Below are experts of layer 5 (counted from 0) of a mixture-of-experts language model. Rows are named router (the router's row for the expert), gate (a neuron's input weights, with its number), up (a neuron's input weights, with its number), down (a neuron's output weights, with its number) and show model dimensions 160-239. Each number is 128 + 32 x the weight over its row's rms, rounded and kept within 0 to 255.
After each expert's rows: a language model's description of what the expert responds to; "mostly gets" lists some tokens that are sent to it at least half of the time. This comes from a sample of Wikipedia text that the model never trained on.

# expert 28
router [227 183 103  93  65 105 118 169  94 118 124 121  95 140 142 102 134  18 147 109 166 154 140 143 148 115 138 158 114 143 183  93 167 165  89  73 171 129 155  89  80 105 167 129 165 123 109 163 161  93  76 166  86 142 166 162 140 149 116 141 156 131 119 134 100  95 150  86 101 141 116  40  98 125 121 124 197 115 178 178]
gate0 [116 116 155 156 145 117  90 129 159 147 134 167 181 155 111  76 125 178 167 137  72 135 132 152 123 127 139 115  65 121 153 180 136 158 133 159 159 152 105 135 164 225 105 104  98 147 155 195 111 134 164  97 145 140 103 182 142 116 115 120 127  81 140 133 130 126 106 185  85 150 152 115 153 106  64 103 102 103 137 186]
up0 [ 99 203 155 158 129 128 125 106 113  85 106 119 126  41 135 116 146 116 108 117 150 125 167  91 116 140 118 104 142 106 128 129  84  23 129  94 190  74 111 139  88  65 161 153 126 113 116  66 165 108 118 172 121  93 105  38 114 138 126 141 121 168  99 114  90 121 131 114 144 118 150  66 139 113 139 161 131 150 116  86]
down0 [152 135  94 144  87 123 135 177 117  77 117 192 115 139 151 149 163 156 192 163 119 170 126 125 124  99 132 155 125  95 105 123 118 114  84 115  75 137 168 158 175 143 146 123 124  62  50 145 142 135 125  89 108 138 128  98 120 132 169 143 113 104 109  59  74 101 114 214 119 163 138  81 110 157 173 166 130 131 193 155]
It responds to: Line ends in infoboxes. Line breaks ending infobox fields, lists and headings, such as after Original release or Country: Canada, plus career, ==.
mostly gets: " ==", "Career", " career", "\n", " ==="

# expert 27
router [163 124  80 129 118 116 110 187  87 100 132  86  79  72 168 125  86  72  99  96 158 136 159 112 161 114 125 164  96 136 126  96 141 172 118  51 130 138 170 108  81  83 118 100 128  90 109 112 137 128  63 179  67 157 149 173 156 125 145 161 167 182  93 126 134  53 177  91 153 124 138 121 107 125 102 101 145 119 129 130]
gate0 [128 143 144 148 105 108 169 107 179 143 159 132 178  88 177 109 148  25 140  60 142 134 124 118 159 127 104 109 158 129 109  80  73  71  90 160 178 120 139 150 123  56 130 140 145 140 110 110 142 110 130 139 107 189 202 152 117 146 127 173 161 123  80 120 131 103 131 154  78 105 145 171 119 118  60 125  85  96 115 163]
up0 [ 94 137 112 176 115  94 200 116 162 169 170 120 132  79 137 141 162  35 103  92 162 109 117  81 129  96  98  90 191  98 130  67  89  90 107 146 176 110 105 169 117  73 127 113 118 134 118 101 133  72 137 114 112 178 212 107 152 145 101 173 150 122  94 140 127  95 130 191  94 115 148 158 139  76 118 102  90 119  96 163]
down0 [113  75 126 165 146 136 112  62 130  89 167 111 126 150 128 138 151 147 122 111 190 111  91 136 157 117  97 120 154 153 114 141 107 154  60  56 124 142 213 142 161  91 104 163 132  83 143 120  98 151  99 184 142 138 138 176 194  98 126 126 143 146 128 105 143  80 154 126 166 175 123 134 146 104 172  94 130  73  66 125]
It responds to: Digits in tables, discographies. Digits, especially zeros, in results tables, dates and chart listings, plus music-credit words such as Composer, Non-album singles, featuring.
mostly gets: " comp", " Comp", " chair", " song", " Genre", " Producer"

# expert 49
router [185 124  85 147 119 125 127 185 121  86 123  99 117 100 160  86 125  95 159  78 127 130 117 173 160  84 158 193 111 179 135 104 192 169 108 115 113 126 121 113 153 127 166  71 137 106 118 131 155 119 112 165  78 120 156 145 180 163 160 137 197 153 115 145 106  77 184  84 133 115  64 100  80 159 100  88 188 107 130 188]
gate0 [113 183  98 114 118 124 188 105  23 189  95 102 149 138 114 112 169 146 116 150  96 162  99 116 149 133 103 145 144 143 137  67  64 122 152 116 130 141 134 115 122 111  88 122 174 147 113 132 144 123 146 157  83 102 120  97 124  90 135  88 119 163 116 104 105  99 110 102 164 136 101 126  42 106 153 109  94  71 132  72]
up0 [164  94 151 140 128 151  50 183 234  70 197 143  95 117 140 108 114 109 151 119 133 108 169 121 112 126 141 113  75 123  93 185 148 143  97 127 139  90 117 128 149 128 144 129 102 130 114 148 131 145 106 100 178 165 116 168 164 132 125 151 146 104 109 160 138 113 139 149 102 118 103 161 201 128 133 170 164 145 147 202]
down0 [111 130 136 161 118 183 123  58 115 111 138 138 106 139 150 127  86 114 152 103 124 121  74 145 141 147 131  80  61  90  94 115 150 105 114 186 142  72 112 146 153 129 115 121 152 156 160  87 111 151 127  93 116 151 139 163 158  78 145 111 128 139 125 156 137 106 158 109  88 176 120 145  99 159 109 151 206  80 128 144]
It responds to: Digits in numbers. Single digits inside times, coordinates, scores and large numbers, such as 2:00, 8:30, 1,934,500, plus city and country names.
mostly gets: " Pld", " Russia", " Canada", " Bristol", "h", " Manchester"

# expert 11
router [148 125 118 106 102 143  90 137  93 122 151 116 107  97 157 126 141 109 132 111 127 177 155 124 161 160 143 164  84 146 171  68 178 149 120 130 143 105 152  51 111 107 164 138 151 136  81 161 137 126 133 195 132 152 170 136 183 166 170 161 150 161  97 153 113  87 192 109 190 101 113 113 105 126  98 125 161 143 123 157]
gate0 [120 155 122 119 117 129 101 208 126 178 101 131 194 161 138 132 145 174 143  71 129  74  77 178 136 137 168 107 133 111 146 147 189 131  93 166 153  97 167 104 137 113 101 129 141 115 128 122 117 169 146 106  75 127 103 149 173 189 160 141 131 118 175 173  73 181 154 101 128 111 102 148  82 116 112  98 103 129 117 131]
up0 [139 104 116 161 158 118 148  78 128  44 173 119  20  96 112 125 116  87 132 155 114 198 158  95 134 102 119 156 115 129 120  85 116 170 196 103 100 142  96 135 140 118 165 121  94 158 126 167 115  92  46 171 181 109 179 108 129 104 144 136 175 158 100 116 156  66 118 112 129 143 154 125 124 139 140 135 196 153 132 160]
down0 [204 115  90  96  91 153 106 154 187 172  97 131 106  81 119 182 100 168 146 103 164 174 178 109 123 106 111 172  74 133 149 157  67 131 103  93 145 110  89 143 141 163 179  96 145  84 149 144 129  93 103 109 118 185 188 123  96 167  18  88 193 161 155 122 148 152 146 173 150 142  96 130 140 115 132  66 110 144  99 122]
It responds to: Quantifying determiners. Quantifiers and determiners after the or as, such as whole, entire, many, every, any, various, each, other.
mostly gets: " many", " every", " any", " previous", " late", " entire"

# expert 54
router [141 168  69 133 110 107 165 147 107 141 126 116 105  72 137  91 136  79 122 135 155 141 157 178 165 100 146 170  92 146 126 101 155 145 120 106 145 139 156  82  89  88 150 126 171  65 158 107 142 135 134 133  94 135 144 159 131 140 140 169 140 130 114 150 155  94 195  94 159 143 119  59 114 136  92 163 142 160 138 158]
gate0 [117 123 181 131 154  82 102 118 147 132  79 155 143 111 185 113 155 143 142 127 111 149 212 127 118 109 136 152 130 112 136 101 137 139 182 150 185  41 173  86 126 106 154 153  84 140 106 125 151  98 171 177 101 120 125 142 152 138 112 132 115 147 112 145  67 156 111 165 103 174 162 101 103 156 120 118 152 139  89 171]
up0 [121 120 192 181 160 120 124 139 165 141  80 164 122 116 125 141 153 140 111 159 117 151 148 110 102 132 116 135 101 120 146  65 132 123 145 167 188  52 169 107 179 117 114 141  84  78  96  95 180 126 226 146 126 138  66 109 108 139 108  79 121 141 169 121  77 150  83 189 156 165 151 140 115 137 153  99 117 189 134 140]
down0 [158  97 145  99  86  65  26 129  82 164 118 102 140 129 124 171  91 108 139 140 127 120 125 182  95 190  97 166 182 103 133 125 150 151 134 147 132 110 125 177  88  85 208 111 137  83 173 164 107 118 120  84 172 142 192  64  37  96 117 146 130 138 136 143 127  78 125 114 107 100 162 111 166 166 220  53 140 143 105 153]
It responds to: Abstract activity nouns. Nouns for fields, roles and activities after an article or possessive, such as mission, business, music, real estate, theatre, career.
mostly gets: " mission", " care", " fashion", " relationship", " business", " music"

# expert 63
router [189 167 117 122  87  89 129 155 107  80 127 104 118 106 156  89 119  64 161 102 116 123 132 174 152 102 198 162 122 107 193 147 134 179 121  95 156 110 166 131  96 107 179  58 177 116 136 143 110 131  67 156 114 143 125 124 148 164 138 145  99 150 130 171  92  98 189  65 159 109 101  98 100 177  90  78 176 146 167 152]
gate0 [143 148 165 136 134 158 123 107 124 119 135 114 122 147  95  82 130 139 130 115 144 135  87 196 128  99 195 135 186 140 147 104 150 126 191 140 137 122 178 160 149 166  93  97 116 110 113  81  89 128  84 104 179 118 147  98 180 152 129 108 140  81 163 146 131 122 114 151 158 137 104 143  97 144 116  99 104 179 151 144]
up0 [150 123 151 202 121  68 144 144 119 113 165 158 111 142  88 175 153  89 136 124 103 135 188  74  74 124 139 126 136  56 134 104 107 124 209  89 112  97 121 139  83 151 139 112  86 131 111 158  64 113 115 163 128 108  79 139 130 133 141 147 134 159 137 158  36  98 118 189  53 139 211 124 121 121 182 195 126 182  95 137]
down0 [117  83 127 183  79 117  88  99 163 173 137 108 131 136 126 169  89  99 152 168 128 133 149 128  63  84 113 158 112 109 109 138 123 147 139  49 119 111 102 111 167 128 188 147 190 127  77 104 124 119  85 114 125 155 103 136 139 110 133 112 111 200 148 159 134 132 142 122  95 151  91 178  91 129 134  97  89 142  80 130]
It responds to: Pronoun subjects, table pipes. Subject pronouns that begin clauses, such as he, they, it, and pipe separators in sports league tables.
mostly gets: " they", " she", " he", " They", " it", " we"

# expert 6
router [208 169  69 154  98 133  74 175 107 114 153 129  91  90 132 110  87  92 168  78 129 170 138 135 139  89 148 171 108 176 183  93 161 192 123  85 173 112 164 100 100  50 153 100 131  93 134 180 149  84 128 148 116 140 185 114 185 144 154 146 160 135  90 167  93  80 141 103 116 113  89 130 122 137 142 124 161 128 134 104]
gate0 [150 172  87  94 133 168  88  56 117 126 168 122 164 141 105 162 110 126 183 160 192 178 110 116  91 112 115  99 185 107 154 147 106 164  92 151 146 146 122 115  74 111 164 116 166 140 177 152 179 151 150 116 209 101 167 138  87  99 135 190 158 148 112 103 141 110 119 154 165 163 158 147  94 127 115 147 153 134 114 111]
up0 [156  65 118  97 110  97 179 188 125 130 104 114  85  83 113 104 103 104  70  66 124  68 169 183 140 111 168 157  90 175 101 115 154  88 143 118 104  98 132 149 152 159 138 144 125 134 129 144 116 126  76 135  73 140 114 153 164 151 156 128  73 110 155 154 150 132 152  90 151 148  47  79  97 125 109 153 120 105 150 143]
down0 [190 153 102 110  87 138 120 133  66 130 164 139 134 141  96 121 123 156 200  73 124  63 211 127 115 150 152 108 155 147 116 112 109 162  87 139 115  29 165  95 127 128  97 107 122 178 160 150 104 175 217 154 189 174 142 174 109 102 141  92 103 193  99 176 130  72 142  89 147 124 146 153 122 155 135 185  67 155  82 134]
It responds to: Place-name word pieces. Short fragments inside proper names, mostly places, stadiums and clubs after St, W or Le, such as St-ade, St Mir-ren, Edinburgh.
mostly gets: " Ban", "Edinburgh", " Lebanon", "Flo", " Los", " Brad"

# expert 33
router [164 187 104 123 106 108 146 186 102 135 135  74 116 108 171  92 118 108 170 120 133 184 112 129 192  95 138 154 102 170 110 106 169 137 128  73 153 121 163 102 120 106  99 117 195 112 124 163 115 145 127 171 116 122 101 157  96 172 139 168 176 145  97 135  75  80  96  55 119 123 137 126 118 146 129 118 161  82 128 159]
gate0 [138 141 114 116 156 214 150  91 170 155  75 192 162 158 176 113 123 117 172 124 139 135 118 184 136 136 166 103 110 159 128  66 109 117  73 131 174 200 112 130 144  99 130 176 161 139  89 178 125 155 141 141 167 177 109 120 117 153 113 161 105  72 174 137 138 165 170 163 102 128 142 115  85 105 148 120 206 146 119 132]
up0 [132  79 140 119 180 217 148  67 153  96 127 160 140 157 144 108 138 109 201 104 111 147 125 128 128 127 199 143  95 125 123 128 124 141 105 109 173 132 116 124  97  81  99  96 170 153 145 173 174 101 118 157 228 164 125 102 110 127  81 158 131 134  93 119 121 129 154 111 103 142 118 137 149  89 119 104 166 188  86 150]
down0 [213 160 130 151  89 147  71  87 143 116 158 147  98 101  84 195 102  86  92 169 105 119 149 185  87 121 142 187 124  78 119 107 140 139 138 133 133 123 121 166 113 113 116  78 100  89 143 117  89 123 109  63 119 138 147 123 116 101 121 185 156 134 119  97 118 132 149 113 142  83 181  98 128 122 101 134 131 104 111  94]
It responds to: Mid-name pieces and 'of'. The word of in titles and statistics, plus middle or final pieces of transliterated names and words, such as Prince of, Cornhu-s-ker, orda-in-ed.
mostly gets: " Ren", " Of", " of", "ates", " spoke"

# expert 8
router [142 179 117 118  67 108  91 173 114 123 124  61 103 119 165 131 137  98 149 131 161 106 145 166 158 122 203 126 134 164 114 121 129 151  91  83 148 107 149 147 100  95 166  82 170 143 111 142 148 133  97 152 116 160 133 129 159 125 147 199 155 154 126 155  92 109 169  79 173 103  92 113 113 135 120 133 151 109  54 149]
gate0 [153 130  95  96  99 126 173 159 116 137 124  94  70 113 125 141 132 117 108 108  70 131 154  57 144  94  22 129 115 120 113  54 159 163 169  31 148 134  76 122  87 128 143 185  81 162 142 110  84 143 118 120 105 127 156 157  90 111 127  98 207 160  83 149 143 100  84 120  67 108 110 177 117 132 143 120 108  95 128 131]
up0 [121 104  93 118 140 147 182 101 125 129 137  78 105 163 112 162 160  88 100 121 105 115 115  67 168 147  68 110 124  78 123  35  86 166  99  82 126 163  95 163  78 132 129 163  93 187 140 106  67 128 117  99 135  85 143 128 106  88 101  80 175 105  92 136 163 119  84 130  84  87 120 172 128 155 172 130  73  81 108 100]
down0 [102 137 150 101 216  73 141 143 163 123 209 105  63 106 130 172  85 115  92 163 124 180 154 131 144 185 100 137 102 155  91 156 176 131  96 167 116 169 136 180  92 185 118 128 167  89 162 147 108  87 166 109  91 121 123 159 111 172 126 107 125 155 179 122 169 124 115 159 169  91 150 181 159 149  90 158 130  75 178 103]
It responds to: Place-name endings. Final words or pieces of named places and venues, such as Street, Avenue, Stadium, Cemetery, -ville, -way in Broadway, -shire.
mostly gets: " Street", " Arena", " Avenue", "stone", " Cemetery", " Valley"

# expert 23
router [153 145  98 117  61  97 118 175 119  68  91  74 123  87 125 105  64  82 168 120 178 125 149 162 134 124 169 134 151 156 146 164 118 148 104 100 155 122 133 109  92 114 154 111 134 138 129 138 199 142 102 164  93 140 159 188 136 168 165 148 160 138  84 159 141  98 141  91 149 167  84 118  83 142 126 119 154  87 141 151]
gate0 [ 95  99 104 118 143  98 136 101 148  93 136 180 185 195  92 145 189 183  73  74 195 137  90  57 116 136  97 136 122 141 116 143 118 143 162 167  92 106  98 150 165 155 142  65 108 137  62 190  79  93 120  76 123 162 147 114 174 127 148 141 135 128 137 164 132 115 110 137 174 151  87 180  54 108 141 171 195 103 133 180]
up0 [140 136  72 146 158 125 122 135  58 101 127  74 156 113 184 168 181 129 128 151 112 118  86 133 124 143 232 127  52 134 102 147 137  95 117 112 204 128 143 126 173  76  75 167 145 127 127 128 106 182 153 137 128  92 115 167 160 145  89 148 106  94 113 161 195 131 124  78 110 153  55  68 132 194 117  93 152 130 178 138]
down0 [122 219 135  93 130 118 132 136 150 154  72 160 130 152 139 104  88 112 127  90 100  85 196 101 150 182  45 115 168 179 102  66 133 163 133 156 131 158  95 154 164 174 116 119 139 114 129 141 144 137 113 102 112  83 123  94  61  98 116 134 142 135  91  79 127 131  98 120 129 113 154 131 152  85 118 160 132 134  57 169]
It responds to: Appositive and clause openers. Words opening an appositive or relative clause right after a comma, such as a, an, which, who, including, with.
mostly gets: " including", " consist", "which", " consists", " who", "with"

# expert 2
router [136 128 105  94 117 131 118 179  84  78 174 120  59  68 148  68 132  65 190 141 170 157 130 146 138 112 143 110 120 139 124 146 145 180 138  94 151 114 155 122 115 110 144 138 159 110 117 176 159 109 123 153 119 161 121 192 154 150 176 151 136 123  90 158 103  88 142  52 116 139 106  74 104 160 142 149 200 131 138 175]
gate0 [132 103 149 135 125 141 104 143 146 155 155 172 124  96 117  82 130 155 113 165  53  99 164 112 106 134  79 140 107 107 136 119  68  79 125 152 140 130  82 134 155 147 153 149 133 119 128  90 117 125 172 131 136 134 124  73 136 101 121 145 135 145  81 119 124 158 128 134 183 152 128  95 146 135 125 155 108  97 143 122]
up0 [140 109 116 117 192 132 161 105 169 124 150 165 159 191 148  95  84 108 173 129 120 134 144 110  91 149 107 100 125  97 113 144 139 175 115 103 111 137 140 122  64 163 120 152 127 123 130 114 149 172 106 146 179 104 163 121  70  94 126 153 125 175 159  92 111 119 153 141 132 168  80 124 147 154  83 132 134 133 124 145]
down0 [138 204  89 164 193 149 137 161 162 131 123 161 156 167 102 161 158  62 112 151 101 106  95 167 109 131 148 140 123 125  98  83 125 173 171 144 131  97 156 129 188 135 105 112 143  90 120 120 131 136 143 134 102 148 106 130 126 127 101 106 129 128 132 144 114 125 127 109 129 130 141  96 123 151  97 138  68 155 103 180]
It responds to: Conjunctions in British contexts. Commas, and, periods and capitalised name starts (In, Con, De) in British peerage, knighthood and place lists, e.g. Knights, Baron, Lord.
mostly gets: " Inc", " Baron", " Follow", " Boeing", " Oxford", " Dennis"

# expert 48
router [157 129  83 111 105  92 138 166  87  42 124  93 104  97 129 120  46 109 179 143 135 146 144 132 161 133 148 159 108 161 135 132 135 152 110 115 147 122 168 105  98  98 135 135 135  88  87 128 200 143 128 157 108 161 135 183 141 182 151 145 166 158 130 135 124 120 130 123 137 144  96 119  79 130 108 127 158 133 123 198]
gate0 [139 168 153 149 105 151 152  90 137 110 170 127  94  88 134  91 129 151 147 102 182 161  84 153 154 140 132 102 107 100  60  78 126 125 165 126  95 147  98  93 172 111 104 182 188 205 107 195 150 110 181 127 128 117  96 134 148 135 162 135  78  93 134 161 115 106 131 119 132 158 114 170 104  89 123  88 127  89 182 147]
up0 [143 119 123 129 138 133 108 176  52 145  85 134 131 164 119 173 124  81 115 127  75  94 155 111 127 113 141 147 164 147 131 160 142 141  99 132 172 104 115 131 121 139 164 118  69  42 170  84  91 150 106 114 172 140 186 126 123 139 105 148 155 102  73 119 157 115 127 111 116  32 146  84 133 158 143 145 166 144 107  97]
down0 [209  89 105 127 167 143 130  60 143 158  91 101  85 195 159 103 117 146 116  97  81 177  79 165  86 122 162  98 136 108 151 131 129 115 115 145 138 165 128 173 102 145 125  40 126 106 140 106 137 127  74 114 156 150 178 138 118  30 133 141 185 143  93 126 188 133 173  79  87  78  89 112 141 139 113  84 159 158 169 187]
It responds to: Clause and aside openers. Words opening a subordinate clause or aside after a comma or parenthesis, such as with, which, including, Despite, According, See.
mostly gets: "|---|---|", "Despite", "See", "Dur", " According", "which"

# expert 4
router [187 162  76  98  62 106  93 181 118  48 125 119  99 106 141 115 113  86 209 129 183 144 169 123 169  90 187 169 131 113 139 104 145 177 116 116 153 126 128 127 102 128 148 109 142 132 105 144 122  66 102 133 125 125 138 160 141 110 174 134 120 143 153 163 109 113 146 117 159 150 110 112  89 152  81 142 156 161 144 167]
gate0 [162 106  97 179 104  92 209 103 123 181 151 156 150 169 156 175  82 140 143 107 146 175 123 103 174 131 125  96 139 123 113  50  83  43 142 123 105 127 163 151  84 168 153 163 180 163 171 168  90 145 141 146 167 161 109  87 124 177 108 165  97 138 150 143 149 134 140  92 103  54 165 161 135 174 155  84 119 175 195 163]
up0 [ 83  63 125  66 131 189  45 182 115  92 138 111  98 110 132 115 191  99 102 151 154 134 101 135 108 141  80 117 117 137 150 191 139 158 160 133 107 124  76 100 213 101  64  94  68 117 101  73 147 146 110  50 115  97 125 177  88 130 159  87 147 138 121 118 102 200 132 195 126 155 158 134 135  72  75 128 144  90  98 137]
down0 [134 165 139 122  51 180 101 125 120  94 148 116 130 137  81  50  69 145 140 163  87 125 136  92 148  89 117 135 148  76 153 148  85 190 139 154 115  57 143 107  62 123  97 142 159 151 145 141 113 118 114 122 187 115 160 151 188 154 114 163 185 116  98 172 125 148 103 169 123 143  64 137 116 157 157  90 139 131 167  96]
It responds to: Nationality and census table labels. Nationality and language words, table pipes, closing parentheses and heading marks in census and demographic tables, such as American, English, Chinese.
mostly gets: " English", " Synonyms", "English", "^{‡}", " American", " Australia"

# expert 0
router [149 139 110 138  94 100 118 149 110 155 128 128  78  99 116  91  43  88 134 122 133 168 177 119 156 126 155 166 135 211 137 106 170 172 115 128 129 139 159  67 131  93 183  73 165 102  98 165 152 158 145 167  77 177 148 169 153 166 169 140 175 192 112 143 105  96 193  87 171 128 109 113  80 187 102 126 160 135 142 188]
gate0 [115 132 148  86  72 140 105 148  73 172 114 173 111 104 115 145 154 129 134 107 181  78 114 130 129 143 144 177 140 146 132 127 163  88 119  98 177 114 128 125 111 126  83 128 143 101  90  84 104 119 140 117 110  87 129 120 125 164 107 144  81  98 104 138 178 153 139  99 134 160 155  84 158 153 112 112 108 130 145  33]
up0 [126 163 157 212 164 131  75 127  97 104 104  94 105  88 157 145 172  95 132 143 144 133 128 149 104 126 137 140 182 121 153  94 131 115 106 132 145 202  95 145 187  43 160 170 107 105 133 133 138 141 144 153 113 153 176 155 113 111 130 147 126 108 106 168  95  80 179 137 147  78  95  90 126  94 134 175 199 159 103 157]
down0 [199 106 129 126 126 138 117 142  90 148 153 110  79 107 158 124 131 100 142 108  94 158 110 133  90  57 166 173 101 160 108  91 137  87 142 121 144 113 113  87 167 145  77 140 144  67 152 151  74  85 158 152  72 156 125 142 142 134 177  71 122 162 123  64 115 148 133 152 127 124 145  73 178 127 119 134 119 127 102 138]
It responds to: Clause-linking conjunctions. Subordinating and contrastive connectives opening a new clause in narrative prose, such as while, when, but, However, after, because.
mostly gets: " when", " while", " but", " However", " because", " if"

# expert 7
router [159 134 102 144  60  91 125 176  85 112 122  89  77  82 193 101  92 103 115 113 134 159 141 117 155  99 144 154 151 154 157 123 189 188 100 112 150 131 147 110  97  63 122  95 148  77 158 128 167 103 119 175  94 166 174 136 109 192 149 152 137 151 118 154 110  92 118 106 124 117  88  89 131 157 107 167 152 162  86  93]
gate1 [130  95 145 164  85 134 133  92 159  95 191 180 126  99 173 152 164 136 145 176 108  80 119 139 154 181 155  81 157 165 141  90 148 106 105 125  91 146  76 139  97  92 149 150 187 153 150 146 102  96  86  87  93 166 174 144  62 126 124 118  85  87 134 152 119 133 102 143 106 143 125 157 123 153 125 109  97 139  95 134]
up1 [171 160 112 103 102  71 127  57 111 148 146 160  77 134 141 145 157 122 209 156 148 148 108 152 149 149 167 166 142  71 132 146 124 153 158 111 102 147 152 157  66 146 157 165  59 185 183 192  78 207  95 105 110  76 146 195  99 154 100 100 127 134 140 113 175 166 132 118 123  78 176  78 109 129 158 131 130 167 129 139]
down1 [121 137 108  77 108 119 116 133 144 180 156 128 171 155 130 103 167  94 117 142 152 160 124 139 103 162 187 119 114 170 132  54 144 146 133 110  86 115 106 106 188 107 147 145 150 136  78 167  83 130 126 104 150 141 162 184 122 132 107 120 116 116 144 100 169 144 155  95 129 135 131  85 122 142  92 125 117  81 132 122]
It responds to: Mid-word name fragments. Short word pieces inside names and foreign words, often after le or e, such as le-ni-ency, Kle-in-zee, Hodge-s.
mostly gets: " Who", " Chris", "dge", "É", "You", "nie"

# expert 40
router [129 198  94 111  95  80 100 167 112 111 151  62 122  98 142 130 103  81 135 115 157 136 162 153 136  79 187 151 124 127 154 133 170 155 101  32 130 175 118 109 127 104 192 108 161  68  58 156 103 104 139 153 106 126 130 165 177 177 150 111 176 175 146 213 123 122 169  98 138 127  81 125 112 151 108 144 161 117  97 183]
gate0 [137  96  57 114 143 104  94 120  85 126 169 185 151 120 144 137 166  85 154 100 130 113 127 120 117 122 177 151 168 164 134 156 122 163 104  96 131 105 135 161 202 133 202  89 119 155  96 170 148 143 130 135  93 136 125 131  95 117 111 111 149 118 196  75 140 153 140 164 121 159 132  63 103 144 116  79 157 199 125 103]
up0 [ 99  52  70 157 145 119 107  81 148 150 166 187 126 157 108 155 183 116 118 107 125  96 115 106 112 117 149  91 164 121 124 144 145 148 108 119  98 108 122 142 195 150 126  87 106 143 111 111 107 121 150 114  93 132 107 129  90 140  88 107 172 125 139  78 157 152 111 183  74 175 167  32 119 113 117  88 176 162  93 132]
down0 [108 138 122 138 107 116 163 146  93  52 141 163 146 148 172 181 161 151 109 139 139 119  86 126 155 195  99 134 102  92 104 114 167 146 159 152 146 149 166 145 165 169 116 128 126 146 167 138 115  72 176  74  89 129 156 121 166 157 121 112  99 183  97 106 150 118 144 106 140 121 126 137 134 126 102 158 149 144 107 139]
It responds to: Numeral digits and frequency adverbs. Digits inside multi-digit numbers, especially zeros, and dashes in tennis scores, plus hedging words like typically, usually, mostly, often.
mostly gets: " typically", " vary", " usually", " consist", " mostly", " black"

# expert 45
router [147 133 122 101  94  78 123 140  65  91 119 145 103 113 137 117 121  85 201 111 183 128 172 155 196 136 168 167 124 145 122 115 133 117 102 105 170 110 138 131  77 127 180 107 157 137 102 142 173 109  82 174 114 161 147 152 159 160 149 157 133 133 106 151 106 113 120  74 127 174 126 127  80 181 106 147 137 103 113 131]
gate0 [140 160 177 157 152 213 146 113 190 112 116 153 190 153 133 130 165  77 179  85 120 129 118 115 117 109 122 143 149 134 131  86 122 122 127 133 123 114 125 119  83 131  91 159 127 151  40 135 109  86  97 165 140 109 159 100 121 126 133 152 143 131 186  94  85  96 132 137 120  53 186  80  77 133  97  81  92 137 115 103]
up0 [133  67 128 113 123  83 167 116 151 100 109 159  96 114 155  96 169 207  98 198 154 144 131 114 152 107 131  58 140 124 135 105 174 105 144  98 125 110 116 112 195 169 181 122 144  75 150 100  86 155 172 114 105 140 119  97 167 166 101  99 106 150 101  47  98 102 112 161 170 196 192 165 154  86 152 121 136  87 133 100]
down0 [ 81 178 118 155 118 115 126 117  96 151 143 210 147 128 103 121 153  99 121  98 149  97 138 117 159 116 144 192 140  68 202 107 159 103 111 153 188 126 168 105 126 108 153  79  58 151 135 153 129 134 123 131 163 105 134  73 144  90 166 158 149  90 177 190  70 104  98  61 141 139 116  93 184 142 108 108 136 117 102  84]
It responds to: Contrast words, agent suffixes. Contrastive and linking words plus the -er suffix, common in video game and product articles, such as rather, instead, respectively, Consumer.
mostly gets: " instead", " rather", "Review", " respectively", " must", " thus"

# expert 31
router [119 155  81 103 121  99 135 143 102 134 137  77 120 123 153 121  72 117 162 120 187 166 150 166 159 129 160 144 119 149 151 115 110 144 127  99 131 136 156 114  91 111 166  69 151 130  97 158 144 144  97 171 106 149 142 142 159 153 156 152 151 179 126 148  96 128 172 108 163 120  76  49 104 164 107 156 173 143 174 189]
gate0 [157 103 159 116 122 117 115 178 177 128 125 162 130 106 152 110 119  60 150 145  71 175 162 126 150 128 150 157 146 121  94 123 122 120 120 133  86 182 106 149  84 144 137 148 118 166 102 132  98 169 125 210 126 184 107 121 145 140 142 110 149 133 119 163 137 113  81 150 137  66 158 132 155  71  99 118 120 137 153  93]
up0 [149 184 105 158 171 146 219 127 107 122 119  92  99 121 153  73 158 152 116 102 171 137 155 122 145  98 117  90  96 150  97 116 127 153 108  79 120  84 154 152 122  68 150 108 169  93 155 133  80 119 182  81  83 137 168 150 150 111 118 157 149  93 109 114  92  94 186 123 136 152  87 149  87 135 190 145 156  94  85 154]
down0 [110 107 138 140  88 102 107 131 148 130 135 141  65 143 122  96  56 111 135 151 125 141 151  77 125 135 126 172  63 148 186 106 129 144  86 113 145  86 130  89  94  97 216 142 149  93  90 109 108  78 140 142 161 104 157 126 115  83 121 110 172 183 154 115  70  80 139 156  73 164 137 106 147 133 132 103 199 101 110 173]
It responds to: Adverbs and complementizers. Adverbs ending in -ly and linking words like to, that, than, such as equivalently, virtually, known to, other than.
mostly gets: " previously", " soon", " than", " typically", " officially", " directly"

# expert 50
router [165 178  96 101 115 132 110 175 101 100 162  89 112 119 185 140 135  74 127  88 174 125 157 161 130 132 170 195 131 133 159 115 135 179  92 121 142 157 195 138  87  98 158 107 149  61 144 147 152  91 106 141 132 141 167 148 137 107 189 137 136 152 112 168 102  90 166 125 120 175 108 104  74 139  65 118 173 112 168 142]
gate0 [137 113 136 107 135 123 126 105 119 141  85 146 160 134 108 124 122 140 119 166  32 144 107 147 141 147 145 118 125 203 154  98 115 191  61 117 173 121 115 103 172  77 117  88 137 136 101 168 149 145 108 186 164 139 117 141  98 141  99 153 123 113 151 113 152 114 128 120 163 132 130 158 112 161 122 147 181 150 190 145]
up0 [131 115 122 106 102 131  88 145 108 122 159 135  66  95 207 133 114  84 137  74 190 102 186 100 144 112 107 135 130  67 102 121 144  85 176 108 111 148 143 135  71 133 150 177 153 116 130 113 108 148 130 109  96 140 135 144 154 128 161 137 148 146  66 147  89 161 153 105 120 116 118  96 124 141 131 146  89  83  94 144]
down0 [140 115  54 138  92 172 140  85  89 129  77 135  90 119 137 119 147  61 117 115 156 140 133 132 115 144 128 135 105 160 194 167 153 137  79  88  97  97 114 101 138 102  96 105 131 162 155 126 113 119  55 195 139 107 125 143  92 114 126 125 232 152 110  73 161  47 138 123  91 114 134 121  94 102 130 137 157 138 145 123]
It responds to: Word-final pieces. Closing pieces of words, mostly plural s, before punctuation or table pipes, e.g. Trinid-ad, Final-s, Streng-th, Insignia.
mostly gets: " Am", " Sta", " Em", "final", " Tam", " results"